{
  "num_hidden_layers": 9,
  "hidden_size": 256,
  "n_experts": 128,
  "experts_per_token": 4,
  "d_expert": 96,
  "d_shared_expert": 128,
  "hidden_act": "swiglu",
  "moe_layers": [0, 1, 2, 3, 4, 5, 6, 7, 8],
  "router_score": "softmax",
  "normalize_top_k": false,
  "routed_scale": 15.4,
  "balance_loss": 0.00838,
  "balance_bias": false,
  "n_groups": 8,
  "groups_per_token": 2,
  "init_std_router": 0.0266,
  "lr_router": 0.00202,
  "num_attention_heads": 2,
  "num_key_value_heads": 1,
  "head_dim": 128,
  "vocab_size": 2048,
  "norm": "rmsnorm",
  "norm_place": "pre",
  "norm_eps": 1e-05,
  "positions": "rope",
  "rope_theta": 10000.0,
  "rope_fraction": 1.0,
  "qk_norm": false,
  "attn_scale": 0.0884,
  "tie_word_embeddings": false,
  "parallel_block": false,
  "init": "uniform",
  "init_std_qkv": 0.0471,
  "init_std_o": 0.0471,
  "init_std_up": 0.0471,
  "init_std_down": 0.0,
  "optimizer": "muon",
  "learning_rate": 0.0125,
  "lr_mult_o": 0.618,
  "beta1": 0.95,
  "lr_head": 0.00872,
  "warmup_steps": 200,
  "schedule": "wsd",
  "decay_fraction": 1.0,
  "decay_shape": "cos",
  "final_lr_fraction": 0.02,
  "batch_tokens": 131072,
  "max_seq_len": 512,
  "doc_mask": false,
  "z_loss": 1e-05,
  "train_tokens": 944800000,
  "max_steps": 7209,
  "dataset": "wikipedia_en"
}
Below are experts of layer 3 (counted from 0) of a mixture-of-experts language model. Rows are named router (the router's row for the expert), gate (a neuron's input weights, with its number), up (a neuron's input weights, with its number) and show model dimensions 0-127. Each number is 128 + 24 x the weight over its row's rms, rounded and kept within 0 to 255. Numbers have three digits each.
Before each expert's rows: a language model's description of what the expert responds to. This comes from a sample of Wikipedia text that the model never trained on.

# expert 35
Description: Second syllables of place and person names after a capitalized first piece, like ta in Antalya, Ontario, mo in Hermosillo.
router:127124163154133112065142153108106153118108143137119103105137076142147113130132147109173134141126133131141111140159116122100139133122194124129166148129121133129128161093145154090116114124125126126118145146131078098146095134177174129154123160121139106136102149143185114155106170195127116115091145148127147117175087154131143116126109097102143128125105126127125123123143103147133176097096
gate1:190146117130104132125148131131172191116099113141110138136097101152123132153116097137156132158119112134144149127103130161177119142147101171121126098108100158158096128130120098102141124134165165113147106138145157154165137110112116132096067135106142110161116152082108131133149122122095172159165123145121121107119108126144124100139153179126123126082107138153128123114115059106148122138114
up1:134141099175129151052153093136173123119095134112111112109135104127154160129092137121127138138125100133101140120120116140143155136129110110166090108153138126165142146135159133134113129109117151160165127130132094135115126104129118174176107115123112109141126141095144127133110174068134139092109132159136112105073128170116092128141147113127101141134159127103173096121117096148154146084128
gate2:165123190167098186140165171098107127143127173156146130132143154126149128129131097138159140089106165107131146131100126122122143167123154119138121096161176115128170121103132146095127104184143070121152102145211152125177112184113139135118137111137107111107150090106117120150129102153140177132136129167125118120108113138108140114114124165133141078091144158078097160110118142170116144131145
up2:088093111104150123114182179150125102125152155118159124120145097131125115146176145172110106147123119108103159105094117089122085074163095095124142089065142141134141114104138071115118167108133164117134153159079138128125145135095101125124156080145125143104122131096109200126141120136140089128159138135137130120166115143132147120167127128113086141108098137166119115149136135137145115133131
gate3:151150167121177098114121122146149131133122114120148117149160160133153119103141134128148098097128150100127048103146137126083135130139135149131105155097104115164114122137139120091135119141173083129131177093130147148106086139159150140113123134112083125098141202151149125109130114138110131174169109124144155093095113113134125179130102097128137139104104150123138145105123126105147173111086
up3:169133173150113101116105103134176153181101142134104145145083120156127122145111121162140131135124131136151155114123136118125120132108118086098110185147148117165161151099093130148099133142101112111147136135170122175114066130158109142127120149085114129151152105155126123111128134144125124148129065100114108114114120102151127127121149134159109134122124083110129158135161156157146097131116
gate4:074106160159163109138181168177138104108152114141119102092141146162104106141120136117086114130131121104164115139085165120124138119139104145153139109097104136125130172126135109126111146165177162143170145099141147083153114121157142132142139125175135124129120199110125137122085126154127137108145161151142113147094113155141123113171134130152094134154130107131148119136130171121129118139120
up4:130136125112116111125127153141126118130109138116117151120116154125092155078155097157153094104104083151120195147149127142139141109124184149126133141107128127129144115149135157144135166099132149099143132145117118169069109097186125130109176147142134124120133149095115115134108103162128153108145157128084139133102178101131099131084158100155119131147109126124166123112151145140154135121142
gate5:119142123106132089113105132085167124119071136130143097111104137114109109113094135133093128179126118125138139126148175169136153097114173129155112093180146113139115159123128148176119124170154085109114133125125097124147109115103152127075118138131119125118130082119158163132137155118114135164141135107120127117110142117134171117169094132134145137115079158105106137129148076127083103116115
up5:149135119145143121112160120138144114100128108095078094127161199107147141097120148131162118108143096172119102115152111108145150118176145137125142173098130131156146121098120099142127134128134128131134128124087104139093094140121145127130150126124098125120097115145093122132086102138136166155123158101148114133136139103173109123125162146095118131127162107140160127102174123117145084159141
gate6:099105108115132121171162158152108127128129130130106129122134123102077161155144098151141135112097082143084132152111143175125124129141137077154152057081086173111114125102122126112090112102142115124126122157081151145134093158150131122095127119167156153127117157161108089144124148112122092136129133156153141135133103081152149144097105131129135133110164115153106132124088134137093108148149
up6:087152141143154112150083139148135108124124142139185158143101177096167111154147135092086099118123154154098054142112070139104132155138136147102135155133175097106126112123141111138126132132129164099122103085138096107142119128123126155137130100087122124116147149119132147123172082119089088171084158153133142113117148137116165120104121120132145132116149113128132103130125122117115128125095
gate7:093145153110125128115158125135117136120074125123130111141085096115135116106124139156173106135142092151148081153144121151130117152123067153136177141149146153089127148132113158131153106110131128101107091097105128149166141122110101151085161128124105122133106106153147134129149153138093125164079141137161109150172121120123128105119100171137154140141144118146099127135165113135119118128132
up7:176125132121105105128085145078118072175115110140149161097146174130130130157147118136175098101123080090126148117125140114136118141105134149156112168180148114110128100126098134092127119115137108132143099146105164099122109095109147119104124125124123155113149115184088138134150130155133124147158103164113138119168124082087138172129105117136131123108067155136141088117130118119157125133104
gate8:169146068149165116116141130135066094128103114158100077131102165078104155119121127173169104116162168098114137130113088147112184154130150112139103119108148159091172144109143136123121098105105103121157147093159135112175092159144131140102110123146105109138117137128127103135116137135152126071102149159118100143119114158133156183114128153127111140141087124127112141122157120096140189178138
up8:106156161133109126149121144120116145144119164095152130091113122134130115119105147049127139127100104097102124115152145121167067109139085142134133152148114060132111138126117087149154132101143164069141111147112125097121169114132081110118111121149155177165180126080096160103119115105156127147125081116119180132099098108133102116117125144128120088148118164143119096088121165121108095093112
gate9:065140141100115143133174166120113082125118134127186127125141107160149125146095125159172147104162144152158104131121156126133062152137117169130161144120140092129133110097142141145175131148152073089125172168126165110171151082170125143129150102117128147125127149130126097085142121115124111148153128117120099105072116136098120087125142125093141101139121182153127131154118179164129129170105
up9:099155107139128128084111114046131140109133074136143156120137096138130112089122111117165144101163160108160120094100134159089156127137180127108185159118109127136161110113146133151134124140149103123122169127122115124133151120137131160130153138099120130126091099125150097109099138129131133121126129139113121118115081144090159099149119186128138151091149177149145141156138114148131120190128
gate10:133142128129105112089166146102124111113127144142151099170093104167161149143092185134154169133107116112139147112152170123097125137142145136137095118128154122156147093119150093106136119156162143144166159151118164114156137155152101131114150157107147097112101127162126147133152099133106122138103108123133115151108122098151139101151145161124132140186165165121160114131130114172153156152087
up10:114160147125110092148106161094143129123134105104139140161152126135125112136162133109135161153141137151111120108116134127148161118159085144138149104165096133142108183151154125154144132130162114138107133142129106084116110150112105143098122112137167121144115165111122099089128124106088183166159147137133144102093164162139096103128132119136105148141140103090095118128148141137104139137137
gate11:119092124140153163129117178151119147147094120126139149134107125125122127128162139129126127099123150118161112100165088124134155159130138139148158118080168135153119154178105145137111126138146145148210104100133137097153119161144143129127135111117159126120102184097163162141138118162131113154129159142167135125129119086101113117114116113094139134146140099136137152131105153132146097130110
up11:128161135135126102117124122141146147169139111112097149136119144141119159137090120143149148159108096176098175160076143201101123133136086111135152129159127126123135109136158077116151076170097098122136111112102179157114097102088082155162136113108132111134116155146075087144146108124146162116116104105081147122124122127157136131151121174125089114140120146119161106133137103098120124158072
gate12:134112142096141134149089129076128125096134096139105108096122108104109136140115092118180113183158124136143164089103117152139142128149111123130124112103100144137144170114160108168126150128149108187140091129136155099130132096098147085115141142071076162154078138124140096112107081168079136125128128172134099081172120141068092100162125117153123117128131168139172151122124096127129116128141
up12:136093139148144119095180125105165120162146108081139132165110151170106103144122119149165128130062126097135145128147102138151099112119124155074126121109074125147096142148107097078119111157116156111132139092124095132125129105090119176138127174129101123119188150159157146168149122120139157152118084135147160155103135154154165110123140170104162131141139140131117179117076080147126110118159
gate13:145120112127159107109105171141150200111134164102098088130116138194149152134139092128139092082137122112147132114143133132168101134141079106112114098137096101119126130082128153129154159156113143141111091119150127110140139154123137097106060146123155148146121134129139114109151118167106158093123150095135106125085089142118158166122139072095145144067111109154134092167097176123131136128137
up13:158133134136155125157090107143112098141115096123160141163148132099132104108111148141062111170153158121145146158127062128085151146122170129139122145123138156105133150175152106122111101124152110122145114152122111099113091077129136160114161139144095129162117162158177115177185084088112115158163133169114166134138158120123122133122127155122128124112191140098117143167110066124122165134153
gate14:100127112086165118114139144104099147079112126126181180127124154104098095131097129082131097156111134115126101111111130110111115098140151136096114135132177122103135172154088096136147139136146133157127132147150115155121147197091131092109128150153115145128161167088128110110140117126079092118162144109178169149176114119139111153111115156153124110130100129118125133099128118091150132132140
up14:180109134164113127134148132173186111138125164115071110128144127131158101121149123171095178086146152120130145160099130168113105148125085109115139098104128139125102113129125126127122117135105146123189136119124140160141140125166093144121143088142118112153098060140121182118148139093144124119121120132132131098104144098132159126116129166093088138161112137163116159115173127146104139197130
gate15:154137139161111108136117160121137106139096138132115106062156122132146127106128135111147164132124107120062102154101167154115169150141129089082132075118114154136116120176102115145130130134147154137138099137121117106143134159069127136097141121101119153151085117143120108094131122122142141101156112098134157131142126135112123150095169128093114176111096121137101142103102122138142150131148
up15:144119106138102117099127169125105116146169165131096104140217152153120129105131113101151133132088106104123173136154183144160132142162107102113145115126128154128139129142130137094103149093127136127116108111113108134121162147113138159091139103146119093127099127123139112121125153119122159107140188195135149141152091126144132147111088104159113161175109120121089111135118117124126148188108
gate16:098105137076117139097162095112106128132151161094163115157126122129141177128129094108111129132127082103139149105168130126147143140146123107124156096138117168083122099140088119146111156114159110144211054097158112110150165164157122153104132123153135132115161136109132108113135170118141149144124105139135114082117123112140123152141114155150173146116091168106102100102107167109141135121092
up16:147154180142116120156092102150128146147123167138138168107164102105161116154143162165134103152174162165122094119171118126179125129105128120108100112082146130163100100147181087143073139133123153105100082135108085102127122120145098079129083133120112158105132157147104118130084174122049087151125131094133162101117116156123109128096138141147091094128153102152115153132125152133079100123140
gate17:121118131093165140087132181130112166100119118113107123115129110177127138119098131130119118159129169114107127111115099107122138118122149127127110137155137125167149088066102146098117116133099143087135115167145125145118131170154137151132139127108111125143140161135100129154147149129124099067175148151133135145099098131140139132108138150154133111119119122130128092106137121141140157120096
up17:115140134107127152141116099126105156181154131144098119085146161142174130131135145127133151163148140121128128159182153111123083090115139124193101163127095132075122108129127104123134131112090144154104130140136098134138127130104137087150128107068082099108103129105127118146098140151191102163085127099117127154140138153145110122142116156153177095098151114105141144079115080163119186129111
gate18:110189110104147126085161089078135116115123101148156134123112101164125122101115078139140139087139129097122143147088095114140073177132132148167108126116108129137124128163133145115115175145060095147124124136107162119127126094121145103152118162134114135147115099113093163143118138118092113139125120144128121140148120125152112113121150094102158108152124147086115160126107125099179137114155
up18:147113137161153125143109089103122103092122129150115153132118123133132161169157129124145149150095149108136170155121107130140123126159139166125141138085108127129117167091168129097123159139126136150164101122106135143129115122185153103123084134100107112135122102142113164139146115122113105111104150100118114135136134133097144132176116142145095085116120121086105171162126162128182169156164
gate19:155131126099135134126126110184101075133116133173083157115157128118098142102095162140154137125172100115116154095120120138088146128131127095115191123153123145126113133105083110128192180112149094142149130128167113134088126100103114167108097094099109152144138138147162138117110107085123139090111123113141146150104166089107137138115141128090179118123141137089150140142113117118088138157123
up19:125132122129117106149141136108141131131127133144088114155095157192133147122129138145101142126182144122096171085142098122087155130147077118105160104109111137153129129130141144143157163134170093139152133127142143095129122094135099149144105143118118166156135114143124142172101097113117158127113082128174136158097175136077159152141118119081121144146148116149128177130115111129094124137111
gate20:093114138157167158106121074131163115083104156112111149179143107120149112109178099121126137137132113124108124133081117148114116155134154116120156129138150118138150108109119162122146113154108137123123111143118126152129139124162119129132116166112148132145135152175176160118095102138161148141141112128131123142105162126139145188155113097149159120148089098075153133136089128143110120114103
up20:128146170127117148142142176138106192177138099113129112101113134163094124109099174140137134154089121165149128098111113148110173111116102099113123134150166071118092117155135139199142085187072092161107141115164130131149151141108155109124132102105158125100149063094123112134187133136116117088148138112129128105131102134111154168092156153106155104105136152176135135074130150150128122124138
gate21:117131110120130130158125111091125092101131108137109125150086181125075100129116108154122169113165117096126131161192108143128109163148163101137132159139131101152139100106115159079162101093118103115153148157117129088086115132143129085128154173150083100144097105096099150121114110108132110114162149078135143116144116104173116158133142125166136147116107127127134128165150122137149150139145
up21:144115109136118157095079077092119107110095098124129114160099157161099107134095111153109167091156103130146132154179128142124100154149169106161118157143125126135110153083088110096135115134148139126117110161129119124120082120150157100148178143147105112136081085154130133131120155145143111160114138117158114132110123156150089166145113152159143122116088087126091138139129171144135180128111
gate22:091133093070147137126142114142128116112115169139131168169120133134153155186154170190110118092140144124142089103103115147117140137116134126127134113082139163129129087125084103135152101152115141122111137131138112151107128171126126166155131138144157118127178111145137134106132071159081130135100130133170131092126096107104087110189133130151155143123107168150109116096115127118176106127159
up22:120092102153133141155116099143083134136121104124145111114128132141159182150167098100132093113147119150131170149159110145083099137163114133122147140098111092168121108104117143106109167136131160129166147141090094135118080144113143131173132132154098119158137152148173125122143126143131170107133148109126104100094124132140102105168117117116116113129115113124118152144136121088168154127099
gate23:157128183108149140156138145105136180182101109166158123128160126143148098121123138109105108094154114097147133091153126126143120152112142152095132115124143154146103168138178128127137163122113095163092150157137104127115110101145115119145134111068161151123138142079133130110134113155041140143133137182130086124094131101135141111126121087126139126137122159170132152136153181147108122118144
up23:100118102172135126077143158110137119125151151130121129140152126139111143113177135163109104170078101175157100153110109152134114101123119138157152126145101118137135110117135113131150144092098187101134152145109155134180150111130134164151112158154123107144134138140086091144143149118147132152119134121130117137135124118126162110149105132128092076112152099107115086141109101122098174103137
gate24:095071138107149136101107134119158107101137135125089130164152096127112152120151119159103119107115100136124124110121133150126136125140161135113119115133082101116151138170156125136111172118104128090142135151138115143122106191089109153119081141114143101109160117121134138114169116085124075103156131081149125115131134148117098112091140156146144105124153127131141110121144140136094114091120
up24:115106100123134152120067179172121115120131110116130118144141160128145102125112109095142135069141115135149191149103108111155103094150110168169141147152154127150120157105088150123154122102158164135141147117125135180136153166129144111153122119107127182137155216104106137138119156109117117137150182145145115121128133104106126127120120111141087126127161096139120181072135128115147136145101
gate25:112143110121127151138068109138131165166119101142129118145081116135125081157067083119135122142118165136118105097135137117125100131119120104162097119137123113123099164123101155121136121135121116092077125137123127107125130143147069125120090092104132133095126096107127110118103117150109108118112118122133140133098130141122091100147150142129154115110095131130100167097160120134104090154088
up25:112141091127133114147136135085093134110125130102119139108131183121106142091149126110099123138126168142138106100128126142102134146114109094092098133123136157152133138137109149102107116173161111139084134119181113108080180115140127129166122097138134160087116128118164139125132168158076128137143131114138116137159188139140158108100093113102120096132193124119159116130114107146177147099120
gate26:096144116105112148110137119095122106123103122160154166133149160166115092132122128118081122089144136127134125145129125103134100147147151139149123125151176151159133121117089106169114161138142144110109074129122124091130101087132155151110153131143136142116075105146135163167121125171144185086104100119131104128125165125110091127143127116120135123121130142141155121129184145108128160113089
up26:111140104138159156101061120113077105141124108114141158118112154118121134161114122137163132106137117138104083125151108123104129126101126130101130162176112119126115120104129120096118143156094103125121138151136133055181128162113157160120134117160139120130162122130104118147097121104107112132163132163094114135132184115123142126134094116170162093093178130119149118105102106114172132115117
gate27:091123109151151167096203154132132143141159112129143125128153100122173114143129142136116114105136120138113126094143093129152150109113119090143116103121132096121101113085090129121118091152121149134127159117098149090124103081112124125119134128133140160166103133116136116106121185156155100122152115104191124112131065135132132119177048116112102128136139121098144146108119096140098090174114
up27:124104149147122110113117157184149131139118163130142160146134142090170121109113115104115177194125129118117148137149166154107103130124141139116101154086153118132133080133106146121117136119095096105093146116108114128129114151115119172143132162044128160117161132085139106134129066108141111078118112146119132154133131113128116131097161107088119123122174118137134096131120124112140082149160
gate28:125152099137177139153117109092120101150108176161129130130113112147127126118111089067131069107101157161159133130151146157120143145146141115121162124139129128148129147129145113142145162127097130074134171064088139114151148113139129131141135123131151155155117160129177074138067132106177127117147144156172119129135120138133136157131101157102141140103093083111130121172127138099094127118128
up28:133127068113143141125142151093149119114140135086113136119178143147140138114091153109132119140139120117123132162100139169123166120145132135134089125137151107111081097079141116085116100079114103116119130102101146167117171143114136132142128109120151115155104155122144143126134163095123139159098136126099118127175124102137165138098180153150152133105150110118125130133120108184119178121088
gate29:155112166112165184159095135141103152120105143140114123121134119129128164152135104117135124201131113117094104158082131142127182136141064161157099138111139104120151111123126066134123151162091102090145138108117166130144124130161128071113122136149152141188158116112135124131125113186134113096117111140130126137144130143095129157121140109129099079121114150108154117117090121135083113115092
up29:124104124140146115123140083126169132138163118087127148079098135151139121121133158172133122073111157141129147090121124095110120183122099129173137139129148117155132123127182159106155089142106120121149128161147131155161169158066123143125124158115077166084097135124160118113093102083109114152097116160106116145137154113170150129151139094084130171104117124136142151106142157115158112135150
gate30:081140185142127137109126150138128133111111073140109133170133139125143092124140110129122134115107092104145142147092160107079160108134111115141134112121149099114119156095118128145102150115165142147182113125141167134148137097143157135133089143113124101104169130098130135159107133125128115125129154094098126121116124098126102143158143127098134131141162126094122173136160116136120105091104
up30:139153117132123107119155119155122168143125106139104167097143133110166132085107101146145135089111119140103112116129152094145176127100141144157104143164127161154107067214120135141111084108102151138110137132102159114138166144101061151155129164120086106139150170133123124111113100130132141113125120096156111114115141079081113136121108059127123130165148165145155124128135140116194121104117
gate31:183081103122131128116144122136125105113089139133141117150101151172088114104127138045164153107124122129128125133137131146176134107113104099164149098139151117111156134103150093077110166166132119112127135115122133051088120098087086152154139120158116145153111122136106131122129094130124103151067145159117140111128126099108094109118140121119102134121087153075096115098114095149129138179138
up31:117112101116088140087156148131155080093120118142114146186170131085103154144149110080135101135095093133090114134102101137039145105134158122125138138115133133110090136132109111108164164144132078108105110133117146158140168138140147114171104147135122079122133130134101133105153140156139133142139131088133104119085155126148138119172136151115089115094092109155128124167107164103160126141182
gate32:127116128142116163128106123122050114122126134132092137157112108162130111098142089088140138102137150107130111108160124134182153111121135142117093149089148099142133145104102181152142135176170107156131141147131094121130116145118115132111094134075121119132089113133118136148081092068124153102128094127151141132156128121142114147135166129135098127147159128111118142132159115128148088151152
up32:138153093109124129142120129146139125128116121114178124148150152078136118082077167108110150129111123102115120104085124168116125105158130092115146102126157136119090099150159115126144154120104115098155108103111135110145149113109085114144167132134168127178171127134145119112144117139136111144126120089150137103101146115104161134134138140130129137122135127143134128139101158130145120128103
gate33:152119125141130131098175143119137106100158098138077125134144142137124147159110176124148095169105122144123113137100123096143155098156137122136117172134144102144156154142121038128130077151119112145107106157129168109166163155098132121137084091114090099139137086116174122144135103115130106091131099144145125128150112153135119141131138109146114157117124168133131156118169118155137120132083
up33:094082090140114114150128108129175123140093117135087178106109113124128158082147119095149132114168119119144108133131164120137153120148113164138113089131158141153140143121131171150132147155119073146097153101118181116134106143092105146139104126111083151145148136137134105096123110158090145129138118118123116181084119117142103109133152155169096168131146108167161156101154130148121110095174
gate34:123155118177082122147097128137113192180113121182109119170099154129127171155118138108108096147097138114135116076118136094114148125132123122104125174158086164113122122132125125108106084180138128118110151170116153123153120098098119153137135106107104143109160088113081085107143173129125140129140118172149125142161102141172132095132121153177113140130113108112123146119174172120105102152105
up34:123158104121110126153110167123125139119140130115177145147144132086156109184129130151176142144126112127151124073144113095083146124112119149163117153128117176094142159110139141105128155171171096119098143142092128095114100119067101125153135139154137098098109145115120150128100070113081123155131101160135120134162108138156148127083129126112128122131138127149103155151135146136130148156138
gate35:118136127117145134142146121191123110131144167140136144136126108149139076103192128169134109136108133095125165142142075145130126122093142135156109146092130169142109159123185147123140128110105098161155125140103150127154145106155161137141183170116149181137155131134131135143125113138166119130152106145147141099138119092145163104108125099117145137161151170116098139114087148112115094124051
up35:109132123121105110111108135110073163142121140119124137095097143178143137105092138152152119108181087132112132087131104112101129153117092151109168157075162096155133124169093130140143084136096101148096160128123083089131104191131112104125136167102138122137153152143092166151107137147116093132101112130158171152124167122161136114107110128124167111146152145136144120103127141104105143151170
gate36:147097125135080115107148108111175138093104147101150082175139142117126106082101168082152107139102157123103158143126111123136162137135142152140128130098108138118147111145132122127122110187134114168126087112122117138123110111134144123142117129145109095200087107087156122138135143111146129128053166138151100078119120137173120130172128137183146128136101147148102119082123100102119129108124
up36:104180132111110157141093136141109142168114159079104158108115125123147093128135063162086133133135116148090163133135124114094107116090156153156119144119151085176118113136136089137140112109125142114092103145112123112112130133147124142122139100093092117066123124143144137126078147140168136155139092131125107155133153135155118143085147135132176134105106122128172160121133148112163152141126
gate37:117101152132072165154116121083117139124138110129080124176158114141042150099163104068141126123134153145163139145133086113076133122115143125140116148195134139102104145103110114116127089133147121147116124129176126133109118186137144149130158100130143171181150123101149113114129133138146141140145140110126114111156114151150141104131102143141148113150138147151117105134087087124098110133108
up37:140130118145139124096138173143106148136153135132088140153127113143074176172136103119104096094119119129132117111134155101126153107144111102125114133088124132157111116118134098158096170131078096167125124161048107130140153096146136154111137137156095146171152153136084108164167131155132107119098124148132131136075139118126089130162123086152091113152154127119162147143113135127122126093072
gate38:132154172123123120136130168126096081128082098127104155065146122100135134087117161084122120100136147129155106155151123150102122133128148145118143101153098116097127108148122113157085155060124122134107151155138123125143130130120110149127137141098100155103131135123134148147091121160197152109155080106140136090092135132133106113139161105145143110139138138129123126080159157100126108128146
up38:159111161173070129142093108160156120114133103147136095118114133107120113146109161178089147160139126130119153123149109131090085154130108134121095169115177108094136148172156170184130147106124117104138116129105161095155147130165115128104159092175143123111123128159088118099139142137063134136110129095123163132100113132145127146119096125111139114133119124129159099159126170155171126145165
gate39:150137151128133102126106168115139111123157091160132133100072075123105114106108106142101132126100155116104134150130165108162148125122153135114119076154121130106118109165110141125073110135090123131113131135190113143123096099115143120133105159084184120160142119107112125118129152132152120113149133117146139128165136129171159105114100109130143111164112121113090123088108110144138131122158
up39:142103124112125138133114099110148135129140114111169134114095184151106117175071101142149156109154154120146163092137149129089131110160100103140088167113148121117119160104125114140126093112161123095127113147116139127148115116147119081104120083172114100130114106119109108130101141134131107156075109144083142133135084103111125095063111137149103199122154134127122189100160098146122120150143
gate40:123101124083108137166103138140095129115112081140129128106134166155131111131126120134159109154076122099115130166122100100128128130128099143116140152157187095109159109126142108146138117119111126140097085145116106104119126133120121113169122068140120158155157144133117145115147120150139167132185120128137125110117126124121183116131129151105135098155147124124084121182131156126124120154101
up40:187138169124118138144124102141163129129128110140102111111166099109120174086140126112149137099189117144146129120110163170161125129146159115160091127108096176097100131098129151114134145119130131099134141109126119085156137125120133106096138142117143114128108124139120131127167127128144126108138157093125162168115114089158088130091163138135156094078177130141147114110136099164170100142100
gate41:170135115094120119129167101159138131146096134152117109102112103120119152129165129154158147095125157090153119131148133114124098144183152123131125101169139089093102136123181100106145120146122138138134121109129125134124158102166112123123150105142100151129137103126104168103147094143107086071131169147154125139179170155126105121145129121117173113139149108100148131110130106171126109118152
up41:140154120099123135143113189101101101104148168125101123136132153108142142158121095136115090126097104122078147094089123123142149080142104113113096100121111137143088143150093112129098111084148149109127135112122138138135127125188145112138139100126165128128165133140113120171114160130154122154147103154138107122171153122085142178126118105106133148103151122124095111144149149135167122127136
gate42:116158075163159120138164138154089142120131101150158129103113134119163134141125086183122117138129130106102164129122130097133130097139098109164162105146135103142133132134123146131103154077148104093118139116139141131157145133097131152125112098108182112116116086153140128146175110128164116129102138123142140100106141115083105145190128116085131119134102136108094102121084112107109145108118
up42:137113163126074132173120073139145123153170103121085128106048116157142096148123164104163106138146149154140120142168136152137139146095098150147113123143169115159139131138137135133150129178176171145104130093124129110170126146122100113106141090101124100134101095148132110132124104114147116139138123130095125142135112124135171154084098143128126144163084152118130126121133142119100088136134
gate43:109156147156140135132172154106089123113160142115105118132153149147105132117142097102161131143075140149136116082121076105142094159100121155089156130114128104130123143116161156131116099082106154099163145116140084125100158136147168144082130124142136133128121128139114124160107127151100134141150101154163131136104105111131155092112134150089080111094129116124167154165156136126135168106081
up43:103107129152113121121130063110145142133099114121094126104077088142138141145120143153094121117143118153128136144120131143107101112159151128161105144125169115109135143151100147131173155145139105149149131114082091136094145121103130090148146138168086090103090100112111117107120156091173152123127123108131148131150192094133101130121121162165129110141177147101150161123085146128149135137167
gate44:122140127130110115103121145108068139120099126127118139105167146093126128151109087128136128128170111140101133133079145138106164126137122168109150106144129112116100117132182125152142130131156120113107126093162124107116116155152156126109124147119129162164125071085108132132121128132105196115122122098149082118129173123141132107090156127120101186130105106119115156116126111125105106078137
up44:126084136102151127152132154148141146134111143101079126135079114146151107161110129148154114091138144128132144153146136117185090145128159134154111116149110116108161137145096121114185144161101163101137120127125124176127164087097107098116107148143102125125152115165133142126098149131087106135132121142125131100105121097139119166126090073104145138146094136150140119168101129122128118146134
gate45:152150142126117124164141134115148113099141136162088130109179093087168115102108168174131130151170117103146091140128140146117139124110178132118173152143134104151131120124123176141133132102131129094144110139145153110123071171140144139108157121165129096174132142143126141076164113090139123083126106067095157153133114131137164141106124122122165126142147120103121117119154155144139132161140
up45:167127148130102130140131150148109160134106124093082109143144095110153143074161162140109110088112144142107116154139144122130126137114137109142164119099137118112140086108117068118112140117113084144141146106101124151158084151132116100102144119125120124154124150105150159112194134113175115091139140103127165124160090128098172155115127110085164123144107147103111130132119111171083118125153
gate46:153139103113128113175164140107082115111105146103125114158125100122097143142117168145105105134109123119111130137141118122096171140126168103150124155079129105123107136151107096148112120104130136108098102140167145127117145112139108160165077107129160136119114130128171099141132131143137126142125119135122108086112096134084125103119164120113111081168087159113147058117132147120130109131122
up46:145109189138120109135103091121090142104136128144116107079117145148100139175151133101154130137106109123142122117123137133162107148133185090057147121158138105130117115157140099142121134136112143106124165113134150182127111145134129195128114164111115105133115095125139096156141126095115128145130170152094138109136102111115103076088126126102131121157129098106160159127110138138124149090168
gate47:116105150167110132132093130124120121148127094133085107159133104104119174130126118143136146147114088128132149146108109117133154104108132146133146115151103147181145134137113104106165149124088175145159131120142155146139113151119107125062094132138132084146130116138129117140097115116120103128146112101114152150160136094134164139131157112138114132158088101116174124104139090146124128152142
up47:147154123104133134110124157155157130097120166117147152090119120135135107140139143118130099075124094140100184125101147116142131126134149141124129159120125105083111143122093190165118100132153083116095113165111086103141122173117080112163120116148125133137134097111125167120083122130122175140135152136156126122124108117074150103140117126135145117115186151190121143134102098161071095124098
gate48:128106095143128170104113131080132105094148101145107142128130103125141131130083144072143110139123147147154130145119139156129139086124148124123136116120071110139153151138115127174133150133083156084109133162127147108156114125125130193130125149115118099123124097122117139109142074106081141151108133111132112154105141145093153110134138152116109105072157133120109153126110111125106171110156
up48:097122122096158123114093132136206100091125082137122137132145161101120118131107087153092122101115139149138115099171102152107088098097118161132136130107113123153174082131136100119152133122139183133101151154138131073113101142138160125125123105106148098138119154134181136112132097108127142114106080163133108116130116130149152131147106087115146116133087100093098096130109120075122157112161
gate49:096093098093139128087165121134138126134125103168136118142092096135086133135142163126133162133137095107144143118108119093112125150144131138117122166135123172143120167110105124102096112107117117073093114155132080133135093174142075130097142127191119134117151116135119144123105104095124077121119145156150134159128154132141135110111137164146100167112127124142124138155155133144112103117153
up49:161134123112094091127168094125108121143118123108135101099156151093129118145110114121126138095094142145137086137107128147114137124089083130111121078115160115127106111126126128132128115128106146128153174103098139123152175075098142136179105109116109121121142122147134171138163132143128140107100111107125144129196149140106134101113074116107080110144134161129135150148110136132141142143113
gate50:113119114125156128108095128127095113124161181083107135137119117127158144117120109130107124146089133124091097141122113117102147143069073119166132109110107083130104097129167126113148154101146150189145145137156116110089138157141155168116112122183135121123121115177134095133113110141174143127095139125085133104138147100128138137149086070157147122085112098116136103130109145142153144137109
up50:144167132131171128121152124151154113105134143131137144086105117158132145136143140164149115142112138174104147151142157124089104137160075121132100145154127131148127124162141112122105092127111130149129136119145117120130139126134156132115126105086112147104122157168117095130110119172109111082094134072133123092103137152186038156102098132164092096065140141163138134146116138132148152105115
gate51:092113087126114112131145121159148161139138119117144152119117107099084123123117120116138104108108134142091147183089137126137131134108109109142112093152087109100143104107142120124119124151110094124122127139131144126148125129103148090139122108135129176149131080097113111158118108088148104126091145175123134110156111120109130105139117132116115124131141143106169130118105101139082086126084
up51:177120144113120139170167138135133085092172100111096178142166146077116106144113128117171173188080166140157144160145170111103136118103095121131120127142098127138109130098139129147120133150138115171121152152102170104128111099115134120136111128082146121098160123121167122143152143130097114135123106085112128124122163105131066143114112097154108126157114143131141089127131135099158124088102
gate52:110166124106156140087105136157118131126119073174150160099115106124124143121103110122169099171110132129165100139102150124120106107126107166125166114147103135147127145140149137120095105159149128141163147134100129092126064153089125158088126134138105131103127145172118125097139087105095132134147092122149087110114150126139128098077107151152114108141086119139130130169097119132140134146176
up52:123135158162095156116118125130100143159148152146128167175106135144132079159133119177089121118101149111110152117138148142135145151117108110154105131139104141154097133143133141119155152140139160187062122134121120156062137130126154090156078147083101151117178159161112147125113118138113105117112136139139116149136118099110101104175091128122140104132130128119148168132143153163167107108108